{"d_model": 512, "d_expert": 32, "moe_layers": [1, 2, 3, 4, 5, 6, 7, 8, 9, 10, 11, 12, 13], "router_score": "sigmoid", "n_head": 8, "head_dim": 64, "norm": "rmsnorm", "positions": "rope", "init_std_up": 0.0254, "init_std_down": 0.0, "beta1": 0.95, "schedule": "wsd", "final_lr_fraction": 0.0}
Below are experts of layer 4 (counted from 0) of a mixture-of-experts language model. Rows are named router (the router's row for the expert), gate (a neuron's input weights, with its number), up (a neuron's input weights, with its number), down (a neuron's output weights, with its number) and show model dimensions 480-511. Each number is 500 + 40 x the weight over its row's rms, rounded and kept within 0 to 999. Numbers have three digits each.
After each expert's rows: "gets" lists some tokens that make up at least twice as much of what it gets as of all text. This comes from a sample of Wikipedia text that the model never trained on. Tokens count by the router's weight.

# expert 11
router:531459477544553405484468481510526456547549534517472528479499453539542491524462495499512509502555
gate0:499454565492514497526525539504506461471491503486513494575618528517511532390504542527609445499492
up0:495460597533500462435407472509492495480446505534534552417542409488451501519467578486563522538487
down0:505529441466471519462570496458447497528508519549458500571490489520467520516519552422493447494526
gate1:542483425452446516508498492553540470502508455496543513497503495549456512481405454516462481518569
up1:545527623451499467528486504526461491474501461485504447460578557453485500473517511518518490418515
down1:509511432465470517443489464523558526530449528470506453541534497436545525561496434539448488612418
gate2:496575509510456464512564573508471500490505554492502568493498587565423491462486531474465490545468
up2:531490495521465460511462543490492528456523481471523467501547484580443516457451419487474485536491
down2:514481493487488573512467515542500521400501499506484493489515579459528532512455505452456492452484
gate3:477482420398585503461569487560479506432531547474551518436500477509423543489522556453473507488457
up3:536543578550497458535589460483475465490472618510481527414497535556538522499514580513487488456528
down3:508508519482496446522539485495427416467477556459510503492597575480541493474519524498548471492444
gets: "\"", "had ", "has ", "he ", "have ", "but "

# expert 9
router:460505550509460472552466518566449573498509517559550563471538529530464528540484453443538512460474
gate0:539466595490510451544450497510581471465452482522517579518538496460469522456509396463534523454576
up0:554460409425544462513468527518504463435496447446523445496601503533504482451556491511550489506465
down0:528496510454484526523480545461533530523465478551473517491474567487468467539572520524468493502455
gate1:420490486500562529525502496476489519519529464462489511529494446489434530499483493480461511468467
up1:447534449465551519520499495487424542505522517567515526536493551486541464486532490514485538501500
down1:451459477457517476567556420458495518523478475491398503530477538477493438451499498531491459501490
gate2:470511435486594494526465520500549538476451541544493484540548576497501541570503498484509492527461
up2:435483573448466447500494476555563529505484455471523435584604481497567414517494538527526586510515
down2:433543551445475528547533539545548497479457504469496458518478508459458523559490530531499569527543
gate3:450527427449497488553528601541536482546480481412496494492541536439559506594491456500490492514490
up3:485535523495545498480519478480508479450491570522535449503445419589439498573471528467412513533476
down3:464552539476467532457464454476471497516424461549532577448421476578528457465513548462550534518468
gets: "as ", "by ", "6", "by", "′", "as"

# expert 45
router:490446572495506529457449533444478555450540489444550522548511557540469473401493483447512429422537
gate0:507550533483478446518585441447475499464485518566530541553538572511558519444503501501521484477586
up0:457587519429461582585463473481464519546480480511507511514511552396489459505495461535577516490527
down0:451454515428486458514459520480512561482489501512545533555526474527493524508573427531492490566570
gate1:527537549505471509483498532514506519545586474522514466462463546543462495467475487486510512568520
up1:536497579477532522438450444520480523540502417505504439477483523525448426492510470507463469471578
down1:444514518538421421506557522486484500536401577504545454509505453589549509473568488469539453507474
gate2:544454525432521456504445544518538486490380492509484469574574433524474489521513569530515543558454
up2:488525498506448512465469515515524468544428526484460526590516559473529499498515554471525513508583
down2:516421471525503538494463390464514509517538448468501501470463506485494482511467506548484565466453
gate3:466438543519433518526450523516524493446493535494501492496488493494460509510504520480557443516558
up3:551520486521486560551444534443517454464496548504508510497530543513569549484571364456621482485563
down3:513522509484518434525528475523433487499562460543520516499457536573520481480527447484520489515510
gets: ", ", "), ", "\", ", "., ", "; ", "', "

# expert 109
router:489479484502457460500485407460485417471485599516519486472514519539505495459473521537454546517468
gate0:566460570438557497483515510491510455542587411497523487452501433487503517588528578452479518450506
up0:405492576481433499489548533517465515532594472487512533408474537493531515495474541443455525478528
down0:505522488494480458472509548477481464523466505523483496508513530519497440518498502534482465486496
gate1:456510447524473452573470484434497447546502503519521552536482511554418502499509479500499512504456
up1:495498436547486527517472449472394429492435462442445542478550548432536502503471542440471446432521
down1:497520489507526558535490472514545469501386433486503581521533538585440502510525490459515511472436
gate2:480564499496505538453496500515506535465455497467519527572457511564509555505466470537470463595527
up2:525492531543499505480516474430585478486472510480481466417519479561518452541513447503481472486541
down2:474401527446449511521565530483494514519498528510518532462545479438528464593516510518522481542494
gate3:518528483515461478538521425486432572472536506510530537477468465600478561455436507471555475452538
up3:515476511436531560388479608489471475560473513501469453518547527448474517478603537506447510496526
down3:464471389456482517594497469421493553491446444566545521504491543578520455480517489523544566538480
gets: "L", "N", "K", "C", "B", "W"

# expert 94
router:447479514504486523523546443431520507534493520548494461456461411513442558476523483490523403467480
gate0:445502395557481513485506484491521470468515502555506515463514402505433505527489593434599498500554
up0:553457465417595497536513408540554469472547507534492505517434487442472443488501551493493485532518
down0:437524540504452516501445416497554474474554504432501517456550449458543590492523497511524412513492
gate1:487510526480501521442525494542546421459462540524504532474500468482464523458525412483368412499449
up1:495537501464545455555437435524523461423476516510494517494407477476511519492506455483564476498553
down1:597411515500528497464499533477510542526513482499517573532456399502507514492486526451532564500450
gate2:506524538475474470531493554504504495518509489510503467449550458463532458481486515545468503521522
up2:477530416431463399527503474483560519449494476557465581464440529475449499522522500527503462590527
down2:435477481494568491512569553486563470486513545496521499547482501476532506541479511475484501513579
gate3:458475563462504420582499518486474512530429518490517542499476500457460458472442441476512469486505
up3:485521523468531549466496540503583520478546504487467479498558537479479503467465529497496487539475
down3:484483543519472512420462573404483485486576505555469477478522546557519519492522508483535492515528
gets: "in ", "2 ", "1 ", "3 ", "8 ", "0 "

# expert 73
router:456472490471426492454486444465478564509448505551480457476582512509450493536535543458453527429447
gate0:485486463482499529470523499513521517536499522433486516513519403461464504466536467537520505475483
up0:494519594460478467472486507455466553508488472474547509615570492500437520511504518499529494495439
down0:540468520483446459499520521532418464448474504432499482553565524480497527562518438541481486496467
gate1:486486478454536515506511455588490466537504480467512494528527594465562470511526596509504511440531
up1:539532515526578475529501578499471534502473492549507504503484480543488517491488506478479483526476
down1:482487429500435481541536503478514545516555539496540563448500544543481447510463511440584504521530
gate2:333567459577503450475480480528565518573496520543491394503515548431483503519498558478406487433515
up2:556612395491532549453458530504469502469485466536484479476467491549461519517553422509551539528525
down2:428520477616501474499512509539545443573449485503547479480479524505593499524525525491534524477542
gate3:569515481403502522434498508504484489508473535491505447475512487529503486544514474498474519488492
up3:566505575558498537505469534520475573532531466537489495473470377487525543468542477527495557472426
down3:508508526457476500525497561471518569554503449530499498491447500501546504567480493523504495498453
gets: "his ", "==", "=", "== ", "her ", "family "

# expert 33
router:443477443546553495504468488540517419459498451462497444455547514586516465483474441576483447407405
gate0:490453567489480540489488475495493529510457526482488517522476529542466555435482497538512478521472
up0:456528495458464513438529503539530508490513532521560522481536485484521542450532567461475509482491
down0:471466480459506500514515519509469513480502446519530486502536480539491416448573509470505525472545
gate1:459499507424483469493527486437435517471460490400506481476482453504533479540547390467571478434458
up1:528453545501559521537498530534553455457509527498527509510482485536452541505445563544452507542578
down1:493503496477442519435442441456545519473497448538506515510499510510462498516502530543469481450562
gate2:474460458496505563512473488551540467490524502488499562404631506529533484472454478511488498476490
up2:516482457465499472501472462456534488515509506528506521522499516473367483453483428493467542540541
down2:500474450479470546467489534530527472494453529585559467510483529463476465490518545571527516468484
gate3:472472452364483484491572520514493507468491501557533492522500466496537480453468422493481442501538
up3:417525396420484477521533495492511516532553566565502552545546540470435502467486484497472475513462
down3:500522550483518598576486599461438491541570494549530516457477478485492517480467470439429504538548
gets: "; ", "\n", "==", "===", "°", "% "

# expert 81
router:435487515561516437472465549575482554471432547473507475513522448483457494399495475533505513528474
gate0:568480475558503403428501452541460539470482484473486472544542553505510544465469537512465495514515
up0:521521492501571508546466518533569481504517579523505581518545432488427478479526519485454490528498
down0:474556457475541517532493545487517537532494431496519484528539490545440490468493546541434499522445
gate1:429536535525520494494440505565535441497517554451537480501501492573438470518497522501473493523498
up1:529483465563543499498473515525483547518461479513489488467457531588535565515528541523538453510516
down1:529537455505540481444507442491535500539482478501504514532498505479552489468503509489544450527530
gate2:458480486488444462433496504506489518492456490524488497564486523512478533492508392538516496505493
up2:477525470386467552489525526559445489501437486530475501550447533513503532496415499490456519530591
down2:457455508516430513481448487499392508485477405462482454508510506466442527506537587441500545422402
gate3:492526478550474519547481501528489508485473521472537484456529456501427464454488503491492470471514
up3:495442506510478490540489529564407516526530554493524457443562517516414541483539528466468514573464
down3:501471498491500483468509511508511594472480509527473487525449521507447502488489449422554483524482
gets: "in ", "at ", "In ", "on ", "during ", "from "

# expert 37
router:458526441464557522553458526521468522523465525483433552524517475456479491527454447534526521447530
gate0:475458471615506451553583500455527481547507463492535390472466523483485518459481494515536524455498
up0:440494475525472539483445493509531458481533513485469559451531553461493488473535433504452534481522
down0:535519484554533499499496548519563510513460500521461523471568488584567439531530499520495498544471
gate1:471508508496383483543608553491488495484483535468541432582533500521517524451538547525477521527487
up1:458455541530470446523502513515548511506535473514495448489500537489534487489560425547552501520540
down1:530530508426473453410476500480536490516508376560563504462440487503505476467498569537495498514422
gate2:462498455540509556526559449487500437522530498516517501505504476538523521487471493541408522460516
up2:434438417558503509520463454514468512538481525419503470561512538479578537478488516533504495481516
down2:536564498568583493536570501537448483475497440448455543496491492511486487477482556468545474528492
gate3:537426497541570479578478510461467494533513438477468477540522458495510495543523502515508484520493
up3:440451503516553530518472542542534524495461610514469525493502441443502551534470479447526574542550
down3:506521506464512508501509549521446482476564577468480464503400548582467494530538501534455516529548
gets: "s ", "-", "his ", "s", "its ", "their "

# expert 22
router:459520537553560541473428502564482419526476439473615501479529523510436442531497542512494519421511
gate0:358499599486456467442542500555491531464550476518499469564506484494548500512492448529472481490562
up0:541502562579526527518493531476554524531495464510502514468586515483451514525466525533457462469588
down0:519567454540603536562477504484497462463506545509475475535490482567418494495452499548487537559577
gate1:435483529459501496545630470503520503465480614467517437496498563475474516480443521545597492528548
up1:496443560542517423542560547517493490473510511499501484609378525498456498479482441547497482561560
down1:580558574525440443469482547476545460518543547501493513539507552483506587491540371553518444518483
gate2:527544474476577529420468509490510533529530458513521443489564536494394458481497504498501469468472
up2:406498510475561466543492530537457533526530474480535530493492485449469514502587475505442493463430
down2:490523473499478507489500437504495549536457450506521438494424565469560419535543426611517502591496
gate3:520500495602450505517449529492514502508474557491492473498529464510520498561497462486533504525422
up3:535445454549509475516483554522489469508538468550521494512479508525450497468466523506505488557504
down3:491549477461561456576516475542551452543523476516529495486533522499497485500448530556511515475419
gets: "\n\n", "==", "| ", "===", "== ", "- "

# expert 42
router:487541544484515461512480521526508504445496534482466458571500517475517605439465487576486477474453
gate0:545586425466489539498479544502474472479528543443468544561431516468365516469479476501555497494522
up0:562459455505500507505410512547538469426515483442541405548463538534377554551438528539462483475517
down0:476557503587480512550515524556535523454427517527513481526552447538591488553529507504496479501490
gate1:576528589480425504477544512511546506442456457465512535559597473462485558458463516478557488506463
up1:491368591450493524542544481452481470537476582501519447453519456475504526543490555496502511495482
down1:488459500505475481511473548502570468518480476572473541459493512544441458528480518544579539469558
gate2:527486501452600454482527480554510485511504462449501478481474439530472539373463482541513500540467
up2:445483517573481492514521489508506522557531493521489494503505490493488527528526519493457481429475
down2:512556488494528512446471383469444540498527516459504494480520540464468528466531517480538507482515
gate3:496427555487519509463411553516521490415448441514481498523578494524422510466526503524503487493480
up3:507487527455563573491580481575513517441465513434495467488493453577519573461496429535553461533517
down3:516541468572508510513571466526448461529436426493495441481492520470455556536425497467482481544502
gets: "and ", "with ", ", ", "or ", "but ", "), "

# expert 118
router:539507532477524554484508499554563493529517506550442523506534491514469521476498481536481423507457
gate0:462518545472493502440521494520506452565466495475488480510481470543657516466540503440503550506513
up0:475493575497455487530576515458530563494582541519484548502528538571515536505515480498452485513440
down0:467512497467461478474491497450536445516495466546474498503405538468534459497591464503497552468519
gate1:482523544544501456534496483482500491503532482560525457458515495498519485470514492504504525473466
up1:541519527450441507563504468495497524522505472460478484502583504511495530486540466479457509494516
down1:539504469466492521467539553508483503464464550493543555515531474527484485500582453539513466486487
gate2:563579450518556536432553513514540536447484424529514506553505469515506521483439494480460518446506
up2:572455494465577509447523496504475522434490488534549482549583547470645486503497501536449479493496
down2:519516472468512480537445482596492455543539469493548540486532444632552525502456516523444418460439
gate3:435517546472492557509528445465482481477459544462488529463498554603460511489486484530528531485508
up3:599524587499555527479482491564570487521610439542474565487493470436498560479490412552482460535532
down3:506461454486523554435535529485555529544525492521527557544481467566491467530473550523494499465436
gets: "\n", "\n\n", "\n  ", "\n    ", "\n      ", "while "